python train.py --d_expert=64 --d_shared_expert=0 --moe_layers=[1, 2, 3, 4, 5, 6, 7, 8, 9] --router_score="sigmoid" --balance_loss=0.00574 --init_std_router=0.0232 --lr_router=0.000931 --norm="rmsnorm" --tie_embeddings="early" --beta1=0.9 --train_tokens=235000000 --dataset="wikipedia_en"
Below are experts of layer 6 (counted from 0) of a mixture-of-experts language model. Rows are named router (the router's row for the expert), down (a neuron's output weights, with its number) and show model dimensions 0-127. Each number is 128 + 32 x the weight over its row's rms, rounded and kept within 0 to 255. Numbers have three digits each.
Before each expert's rows: "comes before" lists some tokens at least twice as common just after its tokens as in all text. This comes from a sample of Wikipedia text that the model never trained on. Tokens count by the router's weight.

# expert 13
comes before: "s", "ed", "|", "ing", "ic", "ation"
router:165159111149136149130102105175123099130118095109079177133128147140137108129192145169146165075129147130089124138075087122136132109144142149123098132143073142154149199088079110113182123140106141069118114155136126142095118110117104110066160095158105142187070118073058130103155075150065126063100123155137141109160162183087125129134113157120227090130106161144079109091114078112084127069151
down0:115032083093135108156169161114167209155133110107139058098127107098144120141123128135162099155113100141209134120133114114138141183119098124150119175155071105135104170134156134102112131158074137070049102133096138078191149144083138140165182077132118132181074115155132148109119119104113149100125138139143149133142154123124124103136100069155134109099165135144153183129079103195109127165199
down1:134076161149095186090146169162141153137086104137118116117138140101118097067080087112137173114156130066126144170206120117171153146115112119073120088117068081140148068136083068155094158168145173113101147141191129103087114149159072153165142117120101165191107148130171162154192156136114135097120128138146093103144157116112146182086117089102084134120166110142121041117165130133155102152103
down2:061147154090129118106143163113200143102117117118100127121112110102150077173069083061069142143042105154126138131108183096147063118123159134149068159094113150170119127151125152101162173127193130108120169107068121146169073121143159111143117122074110134136201105188116083107126160131093181071112167128077090095115134144123138170168114137096142152092115091124113135147103136131128156145176
down3:106142122133082110126182069104139123141168162118127093084190170143095106165099133139096133181168188101132115172140170174088052093140110104174152112118049152064129156096135098125151091084150147149185157110157094110169171104135135109134094141174137102105141148179152077118144166130133134114097142088121099182176127129120194114129171105128129134128088125075114150158155101150159174051125
down4:106191142151160126138122064111120012137090164128131133117176128173167123129149171161150051078151152137084126155124122157151157146159143186118128164177150143129162178152086137168146090112131129139165039182148119103133124094124152073135096162109123155155115153112119070106096102158106126134157129090160116130099095155112159093080076117140066165165101117178100126119079155119132127085148
down5:128116134079130099084168140169082108117181141151153133155142101109114159128112127177187125095088128140140119065099119108171125199105097167094105162150104111149148126144128105104140134128067089141154132077060209206102156140139101132082144148154115064154106168135069165091148109177173112139132099162158163156151183136074085139078145137137114106145108181102167145116113102135082142065140
down6:144122146120116101129149122117178133127129206134161147128149122119184091129158178162141122107191128167141141105150180049160098104103134143125081125179099141082097197140088174154181117116134100165152152116102163142105097079176079200140095098094058141129124154194119147116163176140105139089133143109069183109155187117168088128112164134178135143152147174128090171129116123162150139146154
down7:132079093146122142153146130114158145118056163191131104094097088137132104115156097071161187126090101096107091164215172117152102170151155088115137151088163123110127155108059144156074118106178098164147133093153111068091059131131145107134145105079089101108113079161207091113137143132153139139163126106117158170150147113177100081135135145113111176143106116091100117120160119109194138186117
down8:094208173067150113129143122123163132098203090124134120156136116119114176117148116169065131109150108161097066165090158132149116156153069149192148122135074149105177115097115136115141106097168127088116115155143155101100107108124087146113086107160110193126119120088122091105167086127143069108070136097066069117145086160111197118144136115133154169131120136154081107163109144116128102076048
down9:129195101124185111158070146066159141121113112165132095145138188133106165144135118111175120141144174101127121112090169173154147105131147140156163130072109092108147158151069150065153069137192185122109043150121096163168145119150165153123091177174152135106128094180150111195129116141122092124130144118141118120122172156139052161123111108153135098114085141102158100140096138071162152187171
down10:136098151150135134108103111099099129128066129130160139116170105137081162122143092135122198195139148156198255145082172049141090112119141131111131122089134160117138158133138156175104119149077154123075128086062114082067154103105149088097115117054111136116170151145115122123159150107120080159076127137146109145127091132175115127163161128149123157099135128150170108074143120168087113100160
down11:128142111148136185088083087126166163110092103123115076119135091146126162132129119072109110073127092182160158164092117118107135114111157130159099144105148134160191170198132185093106169157169117119171154082158145134129098118091076107169157180104125144131137108169133128199154074114159162104127164135109144082141123115142111088134087127163137186123072120096143173057138144091082177191182
down12:194150155089096097201117117107074103114128145146162175144161200115109145130122154103177092029150109160087133115120094127104148150110096138111099167162139128162080181105109150147168104133105076147157091132080145077148128209094116154116101118143110100119124099093095131084106075134173106104131150143174127155103170105119149095146094110164161086116092127187110060153120158136146135063127
down13:129115101116153147094132171204147137072109124124107128120120138118127131148119105101115132116128180175147208168120111101134084201199120105121106126119139115148167145136134110084143132132114136191179181152154110178139113134076051053147166143109146178204171105159160110144122158151175116122120138122131085109118121165139097180123089025101131159154099081128146135112157120165164159166152
down14:140134156143116126103093111190167080102145077107068125127149126133233126103152133139067130089173094125138113151123128052166134094146146161142118096127202135128143101122143062129121168123095107168103178102075172165128087147102128108172179098135190098110181127157109153113102112144108148128105104118112178079125113160072130168141166101154105128132118112160120173189103168126168116161063
down15:096188076127208146116211160083088118098124135117114120125151146095130123202086127090126148121114147107188105157159068129115146158125115154136120147130102129188194066093120088143116202137112091085122066074121098115113095162129098138098157122120148156174156088131132104134124188147141149146121158100077147115100083140132130129083099125163111099107157106093166183176121101170108192138114
down16:103109147117126162129110134132069136161128172130167127169072118141097154101110156135115132128128083115149091139061153092148111061114124104121119142142118120126130137034135108130144120084091087100167108136115134169169099123145181143121122103123177126108179087126098069096140167078159104116112162107148113127130075168077216177113123124157113189131166196106142163175065127136089143221139
down17:065161096143161129176148095112109152149063144177117126128140138104189105129118134097109135168100125094094146089122112117147130182157191067130156070164132102178152156139177178139159157120182071023106094126137080120133088170129142135144169125112136129124106097164129142089104102186163131127090149165146082179081148129116072182077144096114140133134144098115113162112124180100109115175098
down18:125102100122148156143152175075135107143125146139106125180133153124056148129118100119132116132122125080121113132162146188110166140174092174199150148069124143109121116096136145076100125094086136068088060139154127077159160142180134164162141075240098106151102136102114103172138131104095126120093170076110121176157156131090135158065148121174137129120132107146063119197107107135095092095104
down19:106166134144124110080133088152119121138138171015162143209136170137147099168130138146138147139101079141110139154094112174098140164140125149106074106171071174103138180059131101129144100123152061114172145139152091175140129094100142123173105131115071083121080144140126056079066147164133176141121127115119100189164131088124119157124108137137075114068131169100126097155135164120116103103143
down20:174122170153143131128124115113140138162071150102090160108132133130133156129130099132147107121114170093181114144128075141132092123052156169121079064136171183097153107141138122140154160113158133151091125140161134127132144114138147095187150133104122053106138142060134130115158176139126195111104064165165130172141115140204112102115068160181173121138093103127058113190186131073093069166136
down21:119132129105121135109166200140112129128143175148158174169203073150122131090096068138136112078170144092133143089109145188105116062080104141093147141151115202078136137125131079133085160101162148099105141144132102155108149155117102147153144169101154098129085089125146148098111107097137087125111087054123111136107181155159190101150170111166073070118142165143197111180121103073109126150107
down22:109149093138192072123107183106087163112112104167157139145112125156180121146160126101119153118158208105207064150113162174153099098108094157144108118174080130117120110147127112186090124159159156077119122088109111095178146083160161136181112107153151116157095108197085106130089074086139165166115159158138115163144093065113149115157098134148057126128112151132161174128168118088127156088109
down23:172157116148141144138063134117126098064161128163139069129143145168078125089150157169129148107144161114136106103120109163123133138122110096085141102103147084163120107109107115120098104122122075138176181114075081102165091155084137125130174098128124118129098112167102170137152149171115160151136207178124157127112186059144161077166132135188100157144188087151032128144100098169173066137120
down24:135143119169143174098068074164124155144101090134162156091137128162121100100146113165146113103197147102150163111135170164076102115135104115156170130057077145078133180169095156145134107136196156189129104138159162077120156109157150190131228130164113110063076120139132189100180140130135121139168164132103147140157072140134078108136118131140108165131131109167156118112111059139136144100136
down25:113129045125105096179154093114162118116143143134135077094095107103132128192127143158148097132121137125175084182123122106172099089100128120101068110143155171122121091112102151103189144184103098120144096115093175069129174167101106133172182206161208147111139124105108115089091147199146110072101113112182150161142119121156124185167158165123137077096133148123120128138120137086142166081091
down26:117144099147147164114094129109150091163140154151074143096087076133127125125115159114158119215156132083106130138142127104171098092127125101123066116179146222121132105161169145070064082122132119155147147100122132120070162152092143136104068140182126081086147177107165134159151069136132162151175082070113148130192150100136114144130151145082141079126117072151095118171174076137089156116134
down27:141159141111168123092071118179146046097136144103139142204101078071164136166150158089080111101085089142133150140109121105145142059092173118084111108138156152108122086142158127129131181163088134134102126142132154201141093098164094112098135073105123111126151081133065141136123081111115129083068153101109163138167089163102139172129100171130091166111146217122097154080138172137119132150149
down28:123149079110069122164153117100176101080097136062140122137121119109119121142160113162143159129083157139085066149107037150116206066133143116140179158090124190168148125099090106107067092147145156148177159147126119103113197139134145108089098150087118127103087099143128150105167192171155137099149100073157149134149133101132084127163118143187175116107081141137143085101150124123114068104163
down29:143076115126140075163161134206174123135131151103164105130124152179094130080084130118063105125131151156197126134156149130117247108131135164109158076132128092132123122140163173098090128121110156153124178132079130129064122152149144087143116095132112172167115140137133159121142107144111189187126101122192161103122167107043128171193162107116106129176079128146130107122125139165149102136176
down30:132181147090159083070147141105138119126140155141152172139180122128067153148122150158174136064124105145120097152114076079168081131171060174127120152153090092141113142110114111092123117161143100166106113179108158117130102105113172113048138196205114107156169157108171176117136102117143128124127104115159173103123130074168113130123092182092156088153159144139103119101087138094087132032124
down31:152121111102169131142162150165102181118196138150146162108101136125108135121182147101120062139121127156094137150127095142130131066164159117159168094097164075174102091112154126105048216127073128150147176129171124138120158154103104160073118086091135148151133107154151180170167158175106113151162170179126147079131121125084160132137117132146103048117134105071120182095149108173069150106139
down32:135135091160144169127108095147146140110142153165122146100081090165217108192096088122140142183105171106144146130125118108153129162113136129093172118111181113117092072104137078070164092139104070134109122206127113135104181110139158149132168128164148180072122115107178135117071116105145144140202069153127102107106128130135128164090120110105070162113133092150053131129152173206097144124163
down33:165104150165099091072160119101138061104150165128089156194144097108105194110153136101084086126146125196149130111146134119170104104080129173131124149069162134151124115131107100083168134121099129127081161141125108144140100100088154071124132135132117084102130212078086142146166092210146078110068070100142132116126164147063178118078087122143192151136102118146114151093142158113116116115120
down34:119076101155140166149096142100113174098121165118150148053167142101108183112122134131131139131124108098171151088143111124084084144111104168134147126075216099204149124088104136169115169098159114133130098151130140096153099035145087077129138099097088150101109162135088160108170093101079113160135143143133089062147113149175161117162120087193150184097117118122118134101218103139125122123117
down35:099125185170151103107145165156046093116125110168134184115173101122049119121136150101121085143114192127069154098097119159149131114150091139093141101135164147125090129131110114135133112096106059107143137106164158073162117133115163110157152173200123113195150172105090101111072139152128116118148082087157153129111133118190118156141138107035139110152135176121125142149185072078110118156078
down36:085197150073147109114147078080107129140152125114157166151099118151060168091150166132169141100155154087135120100097139172114182098189087156146178165121052091113120125112129160075130100110116145111133083077109119097108128159086101116093165124201118092157151113106146136104127123122133144145089099121120158133190153144197088083135069132104165060118112164151127083133120096085151148063138
down37:153109154191102087141150109166060179131140207128119118118123115105105133087084097105088107167111086118159104200127217142134149114116141135112159142132073165176120117160139107134086075172161145145167176140093090152135154068105116165135136141096105078118124162129157173139113184155139167163104183136103211100128087071164144127167113116150088164119137099117150134136113124191101136135098
down38:167129123053096091048132120176080198200149108091178132095133126131121115091128167144162069076125142121170128055108104083119172096152085127092159183108153111134124140129102180086118126120115152143174068148117133115138124083106112138068154162136134121129217130090137169091101079117105106130183104126124192074094099135134123126147096112131160093087147130139144122092082124120141140115116
down39:149173059152087080109131121092072129171137154140170145141110128121138154117149079094078181158155120155074102136137125068156153100065106049142156079134140092160134111144124124124198126111140185087105120134148185111145144157125115159135147069163103096143138126133130136183118138093131141212138080170137108107134113104129137133172165178102091063134172129129148170052171102105140158103098
down40:115150195154149145126185145103103034085128115095108072193124165150146157148148090170144155133149152155073178152095113110135111100157155098112107094122140113101181075109103117104160072135178136148135165140191174159076143126139126085107133118075173164061164165085138128119100110151074116136129121126143055185137157106140088121114108137140128122103076130116091182188121136148110096119095
down41:043083135160127138129119083113185076157104114173175116158098168142120051167115176106198096170155100143115152113143088128103134154149118191103107145116136118117136176125159122171122120129118086134057147123095153181107114185063113130107090126120082164126120083095212130126138134109131135143147156175123154129154125138149094120136102124089071143063136111128123172082061109128156178122095
down42:119141108192119082142106158100180076092119104130094146166071113121141130086160139152074143152116183122157114160169130117149091134103055137099124171107102125142137113119127144142169134154127125155065127188158086186074055129179129078078194164136070121125125133162112105114143145093122194078172116121085106121109088116176159120082185145159173105179124108143072133110130144137141141125169
down43:106104129130149115166133182097147097124133141134097157134141112115080085128118174168126204161164163132141137127172155165104098096160165131203125049154164160079175157112150085129072161147157160179156109121174164115114119116115200068136177106177143111158101135110117139107154131144118109126072121049149142072113111118158052131170173106090112123155158095159145146076113149136171111107106
down44:187097115199125166153143132122174119142162180081065154169161172145084116116106161077131150108142133105147192119129166110154138138114112113138098159134097151120135128089137129148114070106131126050164114071152159173084134067100123158205062082136192138135143089098094095096111132167113148109143146123139164089128145077163119133117090105197108088099111171153118131183146137136158108080161
down45:145159124155131214197191089132112117176113104093064196138111070121157086158129187076123149138087141114100107207109123107133091102101135167172079122133140159142104087175106072164130155118105173157113092082114166139131152107103086136158129108140172104115161089149091139058190138098096166101134099109138142121122142121134088149085096169137142149089099158126103135176130082119110136100147
down46:131068159152141118117095176172144054072139169098050135123138129074145097153115100141117123133122099120148149125179181073149134049099111090163120084155121176164084111117111125133175198102150122152115198131142177111108116131125044130187109107137132101118157086121129183173083154109142101104100143116172095166106158181123155155106118113119108138165149150067144105090140138148162157152147
down47:182125134155168146097180130193161120078072157106113126065074127142186109133157111134152180122157094089099094084145121070123174131112107084173142099163101159125168134104145056142113140114199140155113092145172149129112122089140115114132117162109100142100122188135216119129093129138169141165098152125146209143181123110131136079088135137124103153130109132140177155182119135169169125193126
down48:152116099133142152091086114154064092121104139148050152097125189148134120134168170171138194128154121096108136126145199190165186197100103133126161156111159167146124138173159093098149181149138115160105138153081138100136157150139121099103154184150186126108133149067125067060123093113110098141058152104084153122083141128114148171121145128103131178155120115154101098105060092137106136146157
down49:125118178072156158108159197123151122109106100141158133079143102118188133153174149130171076118112177132052103102108125108119121117177177135142154124138158142166118161161107140140155142142151074162132110152094124157056085120130134141138104075105102198167106097088138168110119177152154144117085211105149125140127077113150136118133037147048081138107149149142132129131124121171139081111188
down50:152134131087131166133079121092130118123116110135118160133119159142087209075173110156169135140137117172138129180129132145101092155151118129148104131131074141065152105116075152091100180139106121092153113125162104147107180117149127156126106080168066130120196157068140137222073090102132144159160150103110116129091113098099143121091089127091105022121167131052152121153156122110153115076101
down51:189140036127176163134159134125139092126140127096126082143179136123102052144097133210113078106123160132141120187115135155148141120119150128077130190124149108130101130126155123141131142109154111111141157121171132073138121097106152092145146127110135140132179072118085157137146181196114188084118185120098164151107179073098135092142133119127102135055140066084124179066119120071096152123135
down52:191134077133149181170122093144067082072058154175130121128102073136154086161111188138091134146076136086099137104130170108144076179210119163137157117154136065141086129172085145154161155112117176090166181151126173159142140151086150100099099129144125136080130137191113155165164118158126080128130106188129145156173101167109102135118138125110166160145108100099099124172120115158145110101123
down53:134088154148105121145122156141113086104133125147153112169125150119168139138120129163156158116155132116136187146108030135147165178192143101065119183126174102109178069146145172156177110097151121130129124170094148089161087125127166122093101104120139076135118133141084170117116119098137071077060144139118165067132118126061128082147100125087125056117066118152079136121097133104147130216134
down54:120135179142108137088158105119126107154126105068195080170108080136089101122060216112121191167117101143110171127143163132133133112131143133120117127126115117063105122113128131086191127143113121151117058100178106148065116105082152109089130123136190125141173103122105145139160121135103095190168116073132073175152126124117120100116151121151204102065112169117145094143118098167196149167154
down55:133153102169131112151130146154110117119082143205181107186141147073198172193092114065120125110179045102129099115070111137159127069119117120122097128133151087133107143104088077200143154109149128164141164117149160107159071149116111166195159133103151125106143155135114161166119136119121118105122185096141140101128133152163053164147165099133112153157116132082171167111135153147115153111203
down56:125135142161155161150158102160086121128160098123130114119100160133136124178147172100142132127162124116073147110135144151122106064148112043077188174082114186106137141138139103140134103124128153047120160150078128125093131188109125121184145147120141126121102130053115109139074169109114109160127144201073149119098203185166107128165180145104053149137146070103088095104105105131175128158107
down57:140090185181159155092058115156117138131157140135105114125085089185160081138107103165141169112137144146136123041119132077117173098117110155101132107183102116119111110174091095159118133116089078199153145169174167195130136117116053132124102117088150115085156111146126185133132133146128143099169092140128150125182128179153144163072041149148102122116114061155146108110116124116161133132071
down58:164053092053134066120167188149192140173180147099084088133134134133136117141128185074082142111161185123106154131143087125150069100103099089163127121151126097139112153121094093102085145117162203102104147118109136137132154129184084173078100118122087126156131164121112134129092142090148097121127111147099172191105129124143079132089125125151128131116143143138232167108129129124197107106142
down59:097098187156141127142127130131151153097060092166131069113138157134160149095169102115201091146128134157120104142109135149136139113129117087104113159155117131151155149133163105148097146168097122134144180180141138094133111097095136188120107099128150138157122186096149136122114169110148155116127144151166203217151061133109136189058159173171164133167147162165146150166122141223109189133078
down60:123127154106160116080158156204155131083143133171119179099117067079105120149100111136126112173100117190114148106123143122106093100127140070148126087137119133150162143139126158162125131134087113176129163123150125110100187125126061124186090073067201117143146174106142116155095128112147052134156090206115128125092137076114176129113159058056125170125097128132161137121105097116130174173094
down61:157173136175146117136094095124153102122191154093149206098146173095113147165137217097152112106114148103114103087187127111177115140177157093113176100153092127133167110136130094142116106151072125170114135123146139105088170148148125093104177116113073156085089154090145123182102104155118096115135107067157155093114103143055136117137132158107174073172127153081070181163179123093100112133108
down62:090050180156156170161112159113136096144174112135152139131126109134185095111255137123132120153088147201115130149110094138114121075074151063151088164122167133117126123108149086147094131162127142161139118120169169164108117134153082114123099075064146118122116155079164134120131065056149151148093102160109149146135183108137119158133118150192112158110161093130109132175134141148157129108139
down63:123103103171122169105149121134082127139101085122082113110122115152071124141122111087108082138125162164097116152122055151149099109116100113120116180186149100166136140114127166144135080107149187170172129103129157135085147073145077122138078140114116097136091093060157058149086088115150174114132174122148184112108181150162152169063098137032149156171136141098153118169140159199154139139127